config = dict(
    num_hidden_layers=10,
    hidden_size=192,
    n_experts=80,
    experts_per_token=8,
    d_expert=64,
    d_shared_expert=0,
    hidden_act='tanh_gelu',
    moe_layers=[0, 2, 4, 6, 8],
    n_empty_slots=10,
    router_score='softmax',
    normalize_top_k=True,
    routed_scale=2.83,
    balance_loss=0.00824,
    balance_bias=False,
    init_std_router=0.00897,
    lr_router=0.00136,
    num_attention_heads=6,
    num_key_value_heads=6,
    head_dim=32,
    vocab_size=2048,
    norm='layernorm',
    norm_place='pre',
    norm_eps=1e-05,
    positions='learned',
    qk_norm=False,
    attn_scale=0.177,
    tie_word_embeddings=True,
    parallel_block=False,
    init='uniform',
    init_std_qkv=0.0524,
    init_std_o=0.0,
    init_std_up=0.0524,
    init_std_down=0.0,
    optimizer='soap_variant',
    learning_rate=0.00393,
    beta1=0.95,
    beta2=0.95,
    weight_decay=0.072,
    lr_head=0.0051,
    max_grad_norm=1.0,
    warmup_steps=200,
    schedule='wsd',
    decay_fraction=0.571,
    decay_shape='linear',
    final_lr_fraction=0.0,
    batch_tokens=[32768, 65536, 131072],
    max_seq_len=256,
    doc_mask=True,
    z_loss=1e-05,
    train_tokens=295600000,
    max_steps=4049,
    dataset='wikipedia_en',
)
Below are experts of layer 4 (counted from 0) of a mixture-of-experts language model. Rows are named router (the router's row for the expert), up (a neuron's input weights, with its number), down (a neuron's output weights, with its number) and show model dimensions 0-191. Each number is 500 + 50 x the weight over its row's rms, rounded and kept within 0 to 999. Numbers have three digits each.
After each expert's rows: "comes after" lists some tokens at least twice as common just before its tokens as in all text; "comes before" lists some tokens at least twice as common just after its tokens as in all text. This comes from a sample of Wikipedia text that the model never trained on. Tokens count by the router's weight.

# expert 53
router:544541526495526552548549522471538515469554401534556546481535496550499441464469472481536454419489600505496471464431478481491524511498496471512514482473595470443528490453461503423490455480473511520518385511535491548590547469384463440558581471573485383526493599509533629545484474414471602540504440495527460506493569449496560546509477531601458503553530514482445350472544520476519437512488552453446554513594481521488559546390520507522604465402553525452545492360521450524456589424504512525524467500458477545417496556499433500479487515512473545570483565427533520467525557559433509378
up0:533641451553474560506637456572506532564506519475479508542524572620427547473431468487522494496454557468484508532430505575454519553575458477531487570513478509534441559515585418506415565528505418571446530514522526483528545523435480545495559492554504587485472509423501492507484544424473568523569505438420447583469483489478463540519449593420467477556445526388471494484492482424450586539479464472499415388444445518524604386552527469446471532480535508536479497459455463504438421454452565538497485427479493552468520509466415517476532483402539579585501426537593481513499499474566509517
down0:511527456568505633451534486494587521551503531517425491578516551434475475545557518473451485469489612454516597510529551550591500444501484533545410639452524541528569546541489558479482458595537468520433469432508469477518471557434417519541401486478504510408501483494442428499493531501459524481456444497480433503475530458530444385445518455563530499469423527572480523522523418560493586473486541570586516546531498429505490525489484433413495589514503475451474492478490499475511441498557608414549492458556433550499435499488496515473522464516596557427630409415563549480531395482486512440
up1:497528534489472473437594520515521581431524422456475493420579462484503475410446494501508514485491471460546495455517528504518452522505521357549505488569558543491438522581460540546509493533514401512514428384513522607526518533511442428504492566551422553363431552545541566519493438484523496479536489582523481427462491474545443441444591474560487468575503478439384459465558440440444497556515486551520480490511513526518528562565427462567518649447505498435477556457524452524469500448480396519455399615468531497477480532482417479457504508404442515485509565568496480480515516521385574521
down1:436555472520500538535556462459408419561508432552576401456421551534490560561533423482443401512558491565483530454516505452470503508482452482505548421562418532394496499426511525574552470440545511481502595491371482616517432518468442490494463512487510521495452451561583504567539539554572439470507445470464550426531499562481554611401494545507597506427384479495538563495465469554509492462520568400467506467483499498453530457558521481510420535525568575560491422541488499542476580530523517521522562469479469462446535485425425543480471574485565542512557550573470497555493515432502484603
comes after: "\n", " ", ")", ".", "\"", " 0"
comes before: " ", "\n", " 1", " 2", " 3", " 4"

# expert 21
router:390478496543527463571526511495479473515530513467551508492481473422520573639510458507390509482369551503489546532480423420536526523498506536572405470552602437540482470564501487498505453498411539423470544491471528541564480575508640465521470440438472457589529468528525565488473561533542438404481565551542513438514544616455440435494448459473416502472473493544439524562490460466559551483463534557605488474450471520485559538527488449524556508426530558535589496506511467509597577538523537487517475358533436385437432513466473551449467526544542468533508449493439470536469485431467481529
up0:501467521491565524503578438466492513529501458489531427508454417435416524564524357526505556533576526515486506475414480479403470535529513476539471451463476512539501498475540479552556454492437506446456455503468553516435529467460462612451522564534533493458541402501582591555491564522508590505394514399544578494520516444483500540577493541512447522490577534513536425508498490436452514490458603524562490417480539452531466501478509438487501361641502523403424566519451634513384530560523439509536411490463532447572511503514559508547521454530538447454456497444486476473515545496529593579
down0:524451503414560505545455465505517542417465455502563546488454484483534535512455432573512491563549492425574546492483465521437526437533535580432472436486505661520549556321511449509403492525455420527451485568426479506446573462483443531466532387555509493487507425501514517442546455427518528528483584560523452635518425550493513464490519610518495507532558586552550501495515451528502546439482442492477453386517508449536460409368506451535498508482576473423583457536511509547497499488531533548475460450509524510501542614523497487491473561548467581438538510502543465532423500439559521508
up1:508425436637488600542511435451462469524425578482480507443550508497491464532484529541598483516532572474520553513503416528535486478448575494457583535450609480423561582515525412438478511548473437442498532512535524425488491479507547536570616567477453498502464511459528540434474424457466423445554522476497459542449591576557535522463537511479569502509562533462440503538470470483466509564526419572419463514525406550543479412456538516516473529467482476503572435501449505505502503377510540488406502442497420572470605494438575489510484562581577517560482476424444555479453484530540528372
down1:463514526558539463504449516527597560533556554481442525619534469483559507388436496556545483574555447380497507513486488456386548559483555478452477511520550528498459547549414473442459419547506520562468547396441532497465574399559500538516488515466417512460566467403515514600403503499479479529533543376467582518503482496548514511532482463533447475440557546494487471428491470515522490457500468460528531487383542434496600471506461479517526468542480561500500556507516509593446479451522632411438516489430480638493541459500520487478521501596562558601455536492529484428480541430502523548
comes after: " of", "'", " in", " as", ",", " is"
comes before: " ", " first", " re", " f", " p", " new"

# expert 16
router:419504534521500488558507495454427432506506555435396453561411552563531527461560500517531465523508648546562501441480436532420495442529460472557473515480567510603528441550509455512555508527555471533424492640495536452436581483483453556517487470542549531514487518437430474502501552505522474514462490453495431542482462588548552466534564416489499501558426535474461483555540495396505552562449454469356483429492450424506449539506547575519484462459504579559484457553487500500534365592474509494524533520485413513548429476440470577486452550409479566474500487576606483485465549589517442465
up1:438563446536490530435491535417441589507536400496617540471463519451527515533571427520466515506517517454439479574562529513371402467463453511548444474547535517452506413515518488481520495543472433469506463515473542477500468396458508454481488456462517569448478563463622488496426407546464577468607501486526450447557505454452516524518472522582501495594560528553545389492549461514551459459457441527444569456471500485507478369558579606419424497431629424510565525578498535533512525463534465545530545484440497543368461468483547512467513521455491486579423516513505520505551473495496497480
down1:573504580526431521430521490519568437497501501508509496461520410507552502491454512453509460499472423587555463496416543527528609510455482535509498476440457428478524583519582503367473464600511492493479505516505596501458502594571493510591497548565576491435475528481526519437567574509508614614542453483477532482487571513548423513548423444451400465455488544427473486524500476581524528443494599557536449533470436482448405469504533352496474445568510588442459516483591437479424481527460584483519510544550408505521441459533474564566448427512602499531456447481501486474490530481484496479
up2:590424575480522540392475438597502555473565479503503514514496493556489424479485421573480507490508585429474578539494503552398370435504494581546435526571485500591477472457554531500497522512534447477542525499560610461471464520469588491538477524496525535534440420550445482469499504489498462539540554513410464477507388589549492561456468448532500457533560447585466502485475506533415508620448481518445516496513504499563461535539492408511530482479529406595496537471507499458559413467544510413466537541524499499566399615471430485450423560535478580595528545504559494489407552529481558455
down2:485545618537444520500593492551462526513420476555553499499561622499499511442483540430487482560457550518543589376598462491478494487493515485496439460512610521471436497466509510527496437528438596532525507391441417541517450464474513504426570449448516496425425495460543483534436467478462563596398523509483513475527489422531534557544496572578533428461532544530525518437576476444428562457476466435537535577607568522556545458531536561408480435558513497554435494520390569474484499438536444475400498478494513489409536524510452537455546497465507423559421515520540538538556488431556508502
comes after: " |", ".", "\n", ")", " =", "---|---|---|---|"
comes before: "|", "-", "\n", "=", "|---|---|", "=="

# expert 28
router:449520436513426454496496500489492504543524446528547486473504512454478514518524454577501490510494529536497555506424592522526575512471473485532473560491483521470558460518556477531561456534513575492600502525471502518450448425453481557499528525459486478541530453445580489421489376542544468515528425498508586463473580520485468584507491554495467543406558496602435516593478463496525390596457577508398517478572598513457503471359435553567469517469555550558464571437421518430420380462411537434500594448579527528454512532472515446451625494469445464542556457533467541486431484458573520423
up0:435427546423474443524471457486506459511468524507489484402570474506501495622435524448463532425515598507618489387512506527508517501574563490539433542433421589572589505468420474612473456514474553474411518476428529496483439503500414498560474471504517526608528486475470461394503499460467484525525521470486570505478491450489564471444585625437450485499483476484505506524524508530524526486462620516405494383480479480569521451520502511564430439562445416565457585463568492524589527539493493478529453472563497485544455522532482450405493510530485500585601473555463594517465498571506573490
down0:555557454557597553491431469462554448499549638568509529470399478532508556525463456494573473519534523602463518446499550492429466453544531460484480518472471538608543464506458518588541456501541475442402541633571514519487575532539515536485531544458411429482479488497393494478444501406486525502514521504470521547410466484509542345446470443431459496526475419424450497545525508518598531473508411503466457448529521542470507463548473529537522563546448432449559402522413435539504481530496496490506556500499491495468493438558434550554557513572517529564550479508439513422488475633509418580
up1:510442412454511600538540475503541541503448514415499522532481452569467444478517540529532515509525459563569508458433463544500426566493455401514500526524483583454492549530458476424597484480436558527444492506451492468510551555480449492521434476532481447460398473594483516553451480532522602544511516526458579502515469496452532503454481562561553499619523395519597505579514439529490513503444461579545470473485470475566561539532465467500570428471439637479492557524494440502527627505480581493473561414470441617557511480581537514439460523518431515577515575369503511491431567447455487412
down1:534559498480518491566585518490532570490416488457614533563476494453558551511499487478554511477542490471470525426424480451507567481550358432505504627573560586456488530480561505512451509514521581540554545464461595577492489488468567604585474455365478566452499494451500493491502436485445604538483602560420507483498463501532488555469572498498447540479400463417494534512560565525483389470471476493500479403524463435522539537478381534389430459500548496586549469483527500446440422444500512502496518488468514564493550462537519468472609493550450483470440407528488510487481445466541480547
comes after: " ", " the", " in", " mo", " a", " pro"
comes before: "s", "d", "ed", " of", "ing", "n"

# expert 20
router:413527516498556504473497529447475476535456517494506548471480547398477488457541487498440577481400490477476546486433466582578488532433569450466442529486458509400457684522510493534515515453444470530451466539507531554486583491470477448537521498508504504538509453502580509463462470446550508509500601498508514510482568636502454533476559492504382529525491554488412501497511476319525419584559481534455565482560550538546496500505499493437458529531570530508479619475458518547536501501557513545439531514432541468531562401582491500422481524491517484470494524585530343443572530431428416544
up1:496506544594505457447503498582545501514514494504527462543470530516479407501507432492479533524516465495459474584483490485445480458629436448551609528576519555475466435472605473553581453456463421436568526491471540550462463526521509511487480548449393507413434507450543628449511478416538525466463450382527421386519398524488466533568578424541473529602476559542520456532536491546492556547515526589452476572453417563438490556518555487512543494511564495446481470550521556459492473447486546490474517473504493399436494577397593506550465514498497561422501489496478500403451393469522495545
down1:459479490556526431594615518430460509387438507544516452553470496537504526514555574568498658485546516565530506492495440606416502587483566513482417541411507485547493512535513549576504531545450467449514480507481551440492397525409497466494557545560616562479496479528518504451469498500426525485590519521520488371488407468570560502474607473487483472452519576487464431470446495550532484456511407453519437448605507548526485467532509481571376468428459533477507523454544482556478531502494487458473427505474543499427496419511505517571572458568481490538499444422439432497500436458518578518
up2:485501464420538474505533598517523461488514560498507416510389565522437525497471533525512558484461507427458425438566434437495571453492463400537416529445479513416624469513541516576521503487484549505473384581448443510422524507412444516374536568506463480461495481535560386443450537505536476520498579567470504521471599453524522583480466390509529427437559444483462532484535478494508564466493545512530498412542488404640466450454481535434510524500528478497507499479471498542496446545559554539465431509459453468532486496528475487472604480574425562487528488488556340508470504492576517532
down2:565587508485473480541452628488560432485563455483414486513480483550595579457506505546549485442428567551489493524443484570496550447484486569531501497474573484616475505491535497483557524421472460429541478551504544518436605530534475496512527515522471479581536455527523507515525463558527486539571535508524448495455397613420486452493484533539542524538514498491490431537520493510452521497600508577449570354528374558434492472533536471561472500507581472499402519463516560493511562453484361514544461501432493520540492534456492543517474544455469402514386517416377471399511430478563538513
comes after: "\n", ".", "==", "===", " ==", ")."
comes before: "\n", "==", "The", "===", "In", "A"

# expert 60
router:434512404458515491467532466550459494522556507425521516438483542478429430488482457579459441516488509525521467604413543511481530566515622505574396546519532495423509581447511488509531585490516545510563531524478515464523455524536460459569498505559463468554491591469419483452472449481472484512521542498492509531490521555460529437473405566533546530463460428523586443494459485489515497530501493477517519431617434507519463506589409489603570513519500449522565467418462580497545465508426529451529430515486383462567433546476491466534502519521466419520506694566391498477420592505466610504
up0:482510538462534421491388498590461464429556461466493562529490557440487436583482385524512452547500393588579472573558466525511435517507477441481606450522434578547526559469507494550519475453485572475538499446493446451443513464517441486494547454489529535457458569552422465506447479519577539551402495516506543435464539450439482491478436526532455481413583535460551463447482531514559446542523450486513572495462549600600496449555530541578505476559583480467473503516555492491533491595417590494458479531498517492567500504534559545453551438476497440590395432633457453579453513425543529483
down0:533563524559514631512532526491490500436419563578459413509470512537452570470453526514551464528469423445518551350439454562558599544547573578523490608545516566593367532566545492495468492445501461528461547480517500549540442534395526559527548494527542471556447510498525538486537486571493450498520443456614472532492533536458479517523456517500498435561420553494518557544545513480525486392526482432508523509455446440427505467530457564462520471512480423556492561458522521484521559564473520505395537440476463455427434446486453445397490487568505424496555519408536615459485518469576490522
up1:499455432454432492497536488496521399577462510477496471450567470521548506465496511433581457478469581504578470470555524504441446498500556467403427517543572462600503478480449546512552455581441495448418532482503510479491447427514435431607524432486493496579494551570555439383483365546368531509505507488546453406516528508547478549515521463467475591567470453508502519560592422563552529537493521503486551532539485458659528448453509468489489581446535489519569564537461508597519475512538574441565499502497482460552464562517432526570556484517510422471479497622512585552456477544453492520
down1:490475463471396480502501524425541484456560510521589474514448441582475591498521496480480468445558561478434500515544498464551412572520482497470540476555540528555588577368516464459569502510555494498521516469514404509480516494546470478415396474499446471470415462499463433609504563455520533502444547505495537513535427624441475500463492419504563473517566424517518473508390557441530545529454456467502577562624565479451474390515527495497526444582473469569555469512529485401504532602559494495491505449592552462431488468573515457526527463521558567505488601546487441539461523505623546549
comes after: "ed", "s", "ing", " to", "ated", "ted"
comes before: " the", " a", " ", " be", " his", " an"

# expert 41
router:403493442516504495479461517606458495536543486462515456429430503454546561557519530392493454541396537497528507489491436552507429498451547523535500475516592495523488486463539467449449578488467512439493537469501490574572548587466541547504499443464499494498503550536535545500435544551569520443514575515532384532469624610499410465441489406504443511394420469399495550509569500480545473524533518580574405518480516528494503488631463400472570574468502471490574510477441494515528466483544554456513459436530466411446421474480483561448443553504559381523467518448439533506549552457527565404
up0:550475432471612467537525550538497536546476463542496527485482490432544548476393438513438522599483490535456375546501501557415505491480468409516601513459504594509560546508459452474567476569576582556544495534452516452499470526538657579479479469519460480544479481521467540452487437468526436556471444480576456498500515571446461472508441467526501429481469506537547416572447442529391432489486466527573440504534541490516409492509542556488475468538518599500528449546503455456496521494540417474450476456513581543582543580456465544395524443521431551587520545461577448639561513524466552503
down0:521508551492505495420605564521554552494556536534558553465466610534468477495461435497445436537469567524463638443488421518426527488408543418522515601488479508456516436434499516450486620467481494603524590435529430563430516471515457552519580447567490524546484503433446505592553513419594439419533443404552464479509444523468513524491420563429521510457547504530424422502574565492462487467489446457501517562446539532525519553451530453535537527592526453477558455489511488439488392521585516518510488476431576466437509523466520559489520540525579395418490527452516535537520466556546487479
up1:417595414422498564475582509591560467608561503504475524465445567455452422510464460413541571567466440396436476530464500547498435465554528557554480468500559435479456507526503542465472483483548583523575518492515481448433535519403445473484529539516463500451506535533628523487587441483529478496507482485474521440547488457612466471495575510418412429515460465441458475550436406492519456525537542538512503469507481515523465407500500535557438481522389474539417499535567501535505472622395601475526557546504503549527572477483553469523424454492502436516479416466478586566498554451507589523
down1:553423505484452550534440506516430522488508527441493489488450550451440526543479500520475487487547468518593522414508548507505527541422495611538455513522548546517552626499465536551476514523524629528485519527504421567438540470475407478470555412466524636515647446499478509536501513438469492458476482495520563420558551563510548439512480477550512520619519502501525479380354506524517546472415408508540411530435530551487512541512504458460580460493480511533481575557483540410485395496504512502364410466486475461443404457474551433525547516497491453520555491500501452443533548503579502436
comes after: " of", ".", " with", " and", "ed", "ing"
comes before: " ", " first", " f", " re", " st", " p"

# expert 5
router:459502495471516532603548447474527535488509533427579548458469491558513429510528493513478431594428449490565473448552423556465523536544505518511523588472580421489521416451523438483516529582469455558559497493521488584545513426523442444542485618401481468467498600473460487510551529487647463501493545592424510478513457589512527387480499510468539515441462479466534406489533513553403494521546416533489523480514472561491427487552430481490464566529559389424500432513519581479481478443450426497474565503470470530453479530398610460477481569548549551401506548467490590510568439454522451495
up36:491479455488512532473489556501534451454473574494525475506404525465410503460565508447505465468475538497570588513519450580462443409508558438544468573439526525504424413434487530558445438511474497537565444517473474489485526565513505514577557554541509415557436413376482485607481442438515529559550616517534516590538499516418534579488509539492449434542535441458460501518562533545480512450400455511497527510477509557487592540547551495494364420521526495513479560523643566527492435550468414464500531464450520494433552569481435449469546625507470539494555391538473444567469520521526469528
down36:483484465585537529447513517554437539512511457541466502519555540341452604557514564488461522390478548528579444461490493460444506501554413480511475554498511458536490468564508559509475586515492530501493520565444455615488506502475465474404462456545510514417567521496520473473390536516452469503540430554484523416537502503444551492496569432613469548411442461455569523507565495557546530528402548450540563409504481446407493440492442446408468483575472510601561465488480522590592444505569514496564472491478489519537493455492508451538581440409496449509550457544517411538510537465547581399
up37:465470521595443423596474452507530615406535522452413511555606516548478464467562500502474471507540451510455554478573431512507553455511416444560518505410599522572462545487539538514567508492432547438483526514463494495565514561444502517430468547426542498548521564601554603499516553501535539537500457483561508421535450489394424470378511441488443475491518523531465458483471441513536412458385451495560447517500434595597447450520502536458499563496465502414529533399523489419550582494454545442621560496496484565445448466536511534486440508496446533460491487470477460519512569426505520492
down37:470423489440507451517539469657514621572483547503386530524526466399535530515475496497453491469508591584508547408459553505494541595519425481494554440551524530470517517526537541557500517610494507469579531580466529431456486524532550549492579512461499519455522607511430524434522486410536506447491555523404490499507465500434562426463520538572543499492380478477530462451423436521521528431469502407448529451572395479494518475484496489535516429495464430488501515506483595476497468492509552512528510423588473456492421613583424469439467515402510477497499536554510468484551476545566395443
comes after: "s", "ation", " University", "ment", "er", "y"
comes before: " the", " a", " his", " M", "ia", " S"

# expert 8
router:495448435439455488526533535546342514514521549410610536478494480580458474441483567560515490522434522480546496559405469582534512549525588506538561506550549442583501468551547526574514600489423485499463450480484466451538435493506467515516539518466543475560478590474366466473431517498559489532527559519508496522542572604447446544468512446521544572442458485489513481480530471541452453525495443532512566470588440569529489527495455555525573465457541420388394467369551499485582447565414536475475475517454435505519498479423527455541577478543491544492539614550477491498550529469447524408
up0:580437477461496398470470638504458455416555556543538461336531503553530477540559582471439486476555492515536522416473517478460457557578470452478491511418467518477447575514472527582522480505507558365469475623530454491476519493533523429557614526546551515529592509589473531507491469535515464463566463406512604488512506501482493467488466440562424471414519579413539515527477444525513472500465487600483506480551528501462499580518435449461477457454444542475396524446606509519494521453501478481532491451463442453559550504549502550406544530454464512481549572440535509558592535505577479528
down0:476460498390548527444565500472506409459497494540510549532530416553445518537473562595509546476487402577446557562467571489541322489494473472580462531588556469579541477415516572426487485514546488590508503387492460473542405510456460496557393439464451521452412480446451487463549479479434522440490465579497468513526507500457551485536507448479453534485618531571482546499561551500531531481528522363496507513521442556458574456534473465535475549602550501502467539490499496467529495474484531425442419493582567499492479609545535523537536523582468522590451512502490546531457418577464520504
up1:486534493499471442526377542517463455522596455494507578446615476498555472498441495566447481501586503618535388586496518459521471485505414515486481427461448509426520497554457589481456469529450544475465512501515560530442507561467515397599610529506459580516454546492550446500448443459524421562606487551444532615497433473450439473500489495529509622518558461446538515589466461486591593462486512539446504449423562517513474516496499490439426534438488514523489485478482585488549554449563493518472438458477428578538516509445517470476474552457512520473502466442538412506526417436535623543
down1:505526459458535500531534416557434507438401656434502393550540507524480539444463612535527432528438449424440634470390549628491488476520550523443521474415496543549565420531545440507508485474442479522442534455474514498445511559539424534449573509528572563472559461497491586532488474553566496538475493491552484473502556521499513527500550552559549547428618546507420484395450535524466456539503512456454542475564500480465532472436522527527474517481528534452486538579467497485462572512507488409480449477430529544476524455446438432597515569565422487499506608502500465446611480506474487486
comes after: ",", "ed", "s", "ing", "ated", "ation"
comes before: " the", " a", " he", " his", " it", " an"

# expert 66
router:520512476545392526472496502453501529533524542604471511612521371471401430529508502399417587482582425541485494443554507438411575538456582509463557503482538459490478523576574489524479498606492572474484434512508554485427506430516468496492484435577594442496474569433506443538508374545478474459469421600524468540527482610423436462483488478555474479431533538504580475555477418412586501562525539526502434463521535457503524431489499526471542449540540504518560503428513542446471529443468530478521546469519419422584476565580491434514483496402499492528465542440503480486526519439429523493
up0:488445476539533543505530517490558600441588492476437472459521520455507486534499497455517544456561465548463439566410407431505521463548505447549615584518510599534459493555508625528528478540474424500507514388494491568470464517394463443404487494576481521572563419504535625521465572544563496529495491429570503560459499531422485514501524511492518501508535499451567502453495500595362449496390520470515429556400522521555473410433567556551529521473509416528484458399441545515532519484555571453520524514487532491516521543491541469509544437410537455518507471560414511427464452420557502495
down0:525585435499483540465432505508506466513505528518496498461608522506453565436525505450414446502482424509437500525512422570433432442542454619515524521535570492480520366538488494436531519491496481535457419438493465454396463500499520418476506470509411547433542467509445493609529484501514509504473548575506554514540415649538513550448484490534547457487517442399525513483480544527488392573543397488500572538518535499360531508519618412519463461527446535522544514479455469420545547502577485483517446398523422490499415501474517543487540491590562538513534487556572521539402536532583523494
up1:464557410469459543479577612506540557587495487467478605530518390488581530492530546514552559390501537448558429513479497443479509559449440475439467469453448445588541603543445480502519553495520497432490455532422504547459449512393538531527459526472491543509491501534492422418532577482419561551417462498433504404535460533492535535508496458553494525547548544496531558546411455464535502489514567608475491497424512604529491443513464508548475511504543531431443513507453491561459440508497519490552531516501404550646439474409415424459472493463437403502519496524555513486537607555474448558
down1:504522428541424517638517499539520507521504554505518488542482519508487489419439506545512577462612431487468452539520507428470511466526450436511579516462406429452464524394412469518460505550489495521511524462497535430552519503598490455510529511427419528526387498534527439520529478523523486617582485558478490492469521537520476488541441445508596534524543557560490493516450549576490469493563488589559572501388513489493437529456455479477517584431397546541524490481415371449548479516465401626629494562507541566506505513440470459498491528476610442479446508535454498534530565501413441471
comes after: " re", " ex", " se", "re", "p", " pro"
comes before: "ed", " to", " in", "ing", " by", "ive"

# expert 6
router:503479509509553422495530519612562476496447496554472577534606499479506532463494442400497522422425467516507476478471469486494546551443567499494437583483539484580498553540526422474516431460521452466414496537449523496562461500532521532534454490677513503378483519481493493427530455519372572477550576509522493496471485540439473388508447463534524505487518407531516514503541453522508593540478598580486569444555555478465470517573468406555551499482516534490509493530571482466639490494481538450548465511481539584510406455539467388464501608445495502409570578520448497510471514588497435471
up0:473518538424459421547570520498508534514508407468458535481550483534428516535454593565504470556470417545571470445496380491575512545348472434510534515492486539558555561545570564572392538464496584425502496417515519457477499536502467474433416519565500467501500523499544494464552523501467524546532424420552551512486510442560502461456486422512518500523421464531542473455508468537511555513453557439553528505453474558598578499514557522539546472488457538399523463474543495592569513464462524542458519465539480446431576377470491440295588494552454578491518445465494462496498562465497488519
down0:497501409477409518486559476467488474560613504489503490531391411561488478403502438519469364431495431540579537574482473546499554480494503554475561507572518492480498497488505613483425524542586428440493522553541532443469486510568455461511502515434536461634475586445517515593472467382462437518438484465433520561574553584509553554410491577489479517516457511621441529470490512480540430551449525491545496488506432566532544568474410491506550519451487396455485482430502552456492476468452435503476481565509434487537479546471517486608468505522546550513464480564431530498469562378488488475
up1:543508534429476414553633576553436536463490431486501562512487403603561480524416509455479421518485422599545566512491547516638433517513522525501467459541547539556391457437586456499546474479482507547484512467488424515576575453550532490474451554513557531502440445545503544502611543535492434544535524485486475494524433444442428494462506494497509501560447488450575591494492508455472483531506560430589504591427532551460503535551482371512506459519488523425378493437443436492448518548428507476517515573591556480538441496459520490398541505411505528465533544478558574511478455464462528519
down1:463559462510458440433487553397557440529435478422526477495502513491554588524511387470509517472521594450480494483482541548447502480458456600481534521484500539602613498421478523504562493541525479473499457466412620557469532551476478453513424507549553577481626551453522584522524590555523537486491471474508480446497501502440583508455465438510460486367460458437481470564479404553492548454488466559464536537431449428539490510470580550433474535459453432506550561592557515518531490425469509488525498502514518556475404561435515468549472593515414410535569484570538471518487529597597531462
comes after: ",", " he", " It", " it", " which", "."
comes before: " a", " ", " was", " also", " re", " been"

# expert 74
router:443483488511438532468562545480519525493533506570449631439459518498530488497462461549457481505467517500494478474427450581496474514554520494599483559458520500458502528553555506618470504480394428519448437503465518519520591491444496395561513527539533512567506463474540565523463485406583651528542478452500437533507477503514382503484492468561480526551525562466455420515524572501523531569473415481367392453484445534490491529471499521462458443476455549583396549527563539560528557446520543529524602420472438498483503377492431547459486572528487468495459507435578491473616502569418438479
up1:467511591450501552533535429419531471500500536458625545415551456402417490526543464479574528411451463524467476490394444473479549455474461584421459437523428490502535414523595570320535488461448573516513543436479479506453514587565498450515502501518472464530502438527539572490512538376455434473541518492499501521481503503504492422493489605539482582527607584553557471472489557495573520475525536478568508480537434472475479468607532512540493488578519444585475563481471458508502457471416551430419511538449515540483495545585543577516510561530527559508508513447497495447440490596457544489
down1:591502434482546588557548489531499580579501524591511552541534471573460538532461428454510444559488560490568466518544493458426521522491496446507550455460575519464459434567449567504526517579539491537466500508485553484485462367407572445539504536585483444502479453514543392554470488443591543578446432438442532514502527445510511530512390476537593477490543402442445521546434450542469457468488637537502398441482513444459473524483527554394562479456403479460517461468501444390462549531538478533518477474496485547548515513488434479493532469539494540381522532488576507628514500499458481427
up2:518456482510468512478497462456466542559434456305540434405535524514480433564554618512561511538546511495540526481507486521429581531390446503455502473455524477537418518540503471481500521498500576489531501576431457503452457495523438642436449444481463542464577533505572576503510595442438441431450474423519427528539471536509396417554501614408497618448500540452514506475506595574550444499497501482485540509446524487517421439490470553566472553510503523485507486506525503461524611541440468537515535469524541536530538509531477519502499520661504477454520452498398492546465453436505496520
down2:555541506490484525487520540520487485397500501586411481485557494477522511426552492562464494532378512550519497465460508509471514515570564503514563551544471458495495456525530558552513532502572523619475543501544487548579441476538452399496534514456478434506380461462549484419412482505452554507483509555548551488516557470522536513462478418601525513540564546502449460489386476546522408559470502574473403521540400553554581533454513479550380402473527505641431446578398562533434528556477498509554425554529491522517569546502465500466483488379540525530506560403519470529517526529473557421
comes after: "\n", "==", "===", ")", ".", " =="
comes before: "\n", "-", "|", "==", "The", "==="

# expert 34
router:385541509501540505556495484493523494500598563407492481492471448441468493693536503523491515461348570540495506533409436554509490524537589506553499427552524458508498502518538612498576539527381560407507519434509515507588444554432496504540500447464497494561498540489558594507416538483649479442487574554511396511486599550479447516553500560461489503504459447462442535518533479483528493463494484538543445502497521496487536465561539469550549483446491544490519474442462525453554523518511535398537467375558428429464409567539521507440522558529463436532441507491526493490441516487432556480
up0:537520400457549513491427580555527507544516405458491519557491509432420516471397526472483542498455489562470341511491502565516544430544533525463570496612485511495530510474524476526544474539571432422574412440491462511518483526410463482551453489390502523518452519605454401493448440492509483490486566464522574509510472580547542556463507566607549572482482423437515530429460506504481481484565479462396537465456606628528520486469497469494508557446586450583564530571435597541490492525450521426525548489533431470535459504535498574481483503418524484455447549490450446483450409470457516470
down0:448501575464546460426469420416454560532467474507566581494539501514520481507527489499457556501492523550481525516549557464496413509491458457560592526565420453499447553528522564530520401529378488560408562452494440546528550504415494484437553451507457482481482479470507507528524527508518465548476584498464417467497437455502530504473381521425549526461631531564490562481543433509506444472349509574500513420472403579570452499515508533561549507590489398451585516428555418504473480483439451504479461522450559401544556535448470499528464516546560458465493522532537433496529365522581467543
up1:508529496486525543477507496596503553563507480478602500529567396399546372413490492511505516548511535443525552517545538446550529553516571462415440542572427539445433560512463481530515526495444576473478445515467501516518471591456448512535507438452498455495569490492564545581433425495538436489546509530536535572490505486430627475554572456502466478561569474489475416449418492529402469547459446532556524438475497500543450442579570544545492442557557429485494482582574517473491437431530584532415543519476471426559528566425383484455527538485476524487447511527452559553350490525488470501
down1:467500498542438489531599501521484490511521523459468505512566524532493555489377521566472520572512493530529480500430539508534505465446432485472523520485503503573453473544436517568516488519400539535569478519519517479361490516390509451517454483562465485533520463444412398461457490608517521474511497409523459479497475451509434413495437482518360490441472571567547482546438505560613450556485480422554497508523511454547498539500587543460644553469503482565496609574448545493488523470415574493399490525515519533515547442423557544601428522539540413481563589589564452526540552514500548456
comes after: " of", " in", " to", " on", " at", " with"
comes before: " ", " first", " same", " f", " United", " re"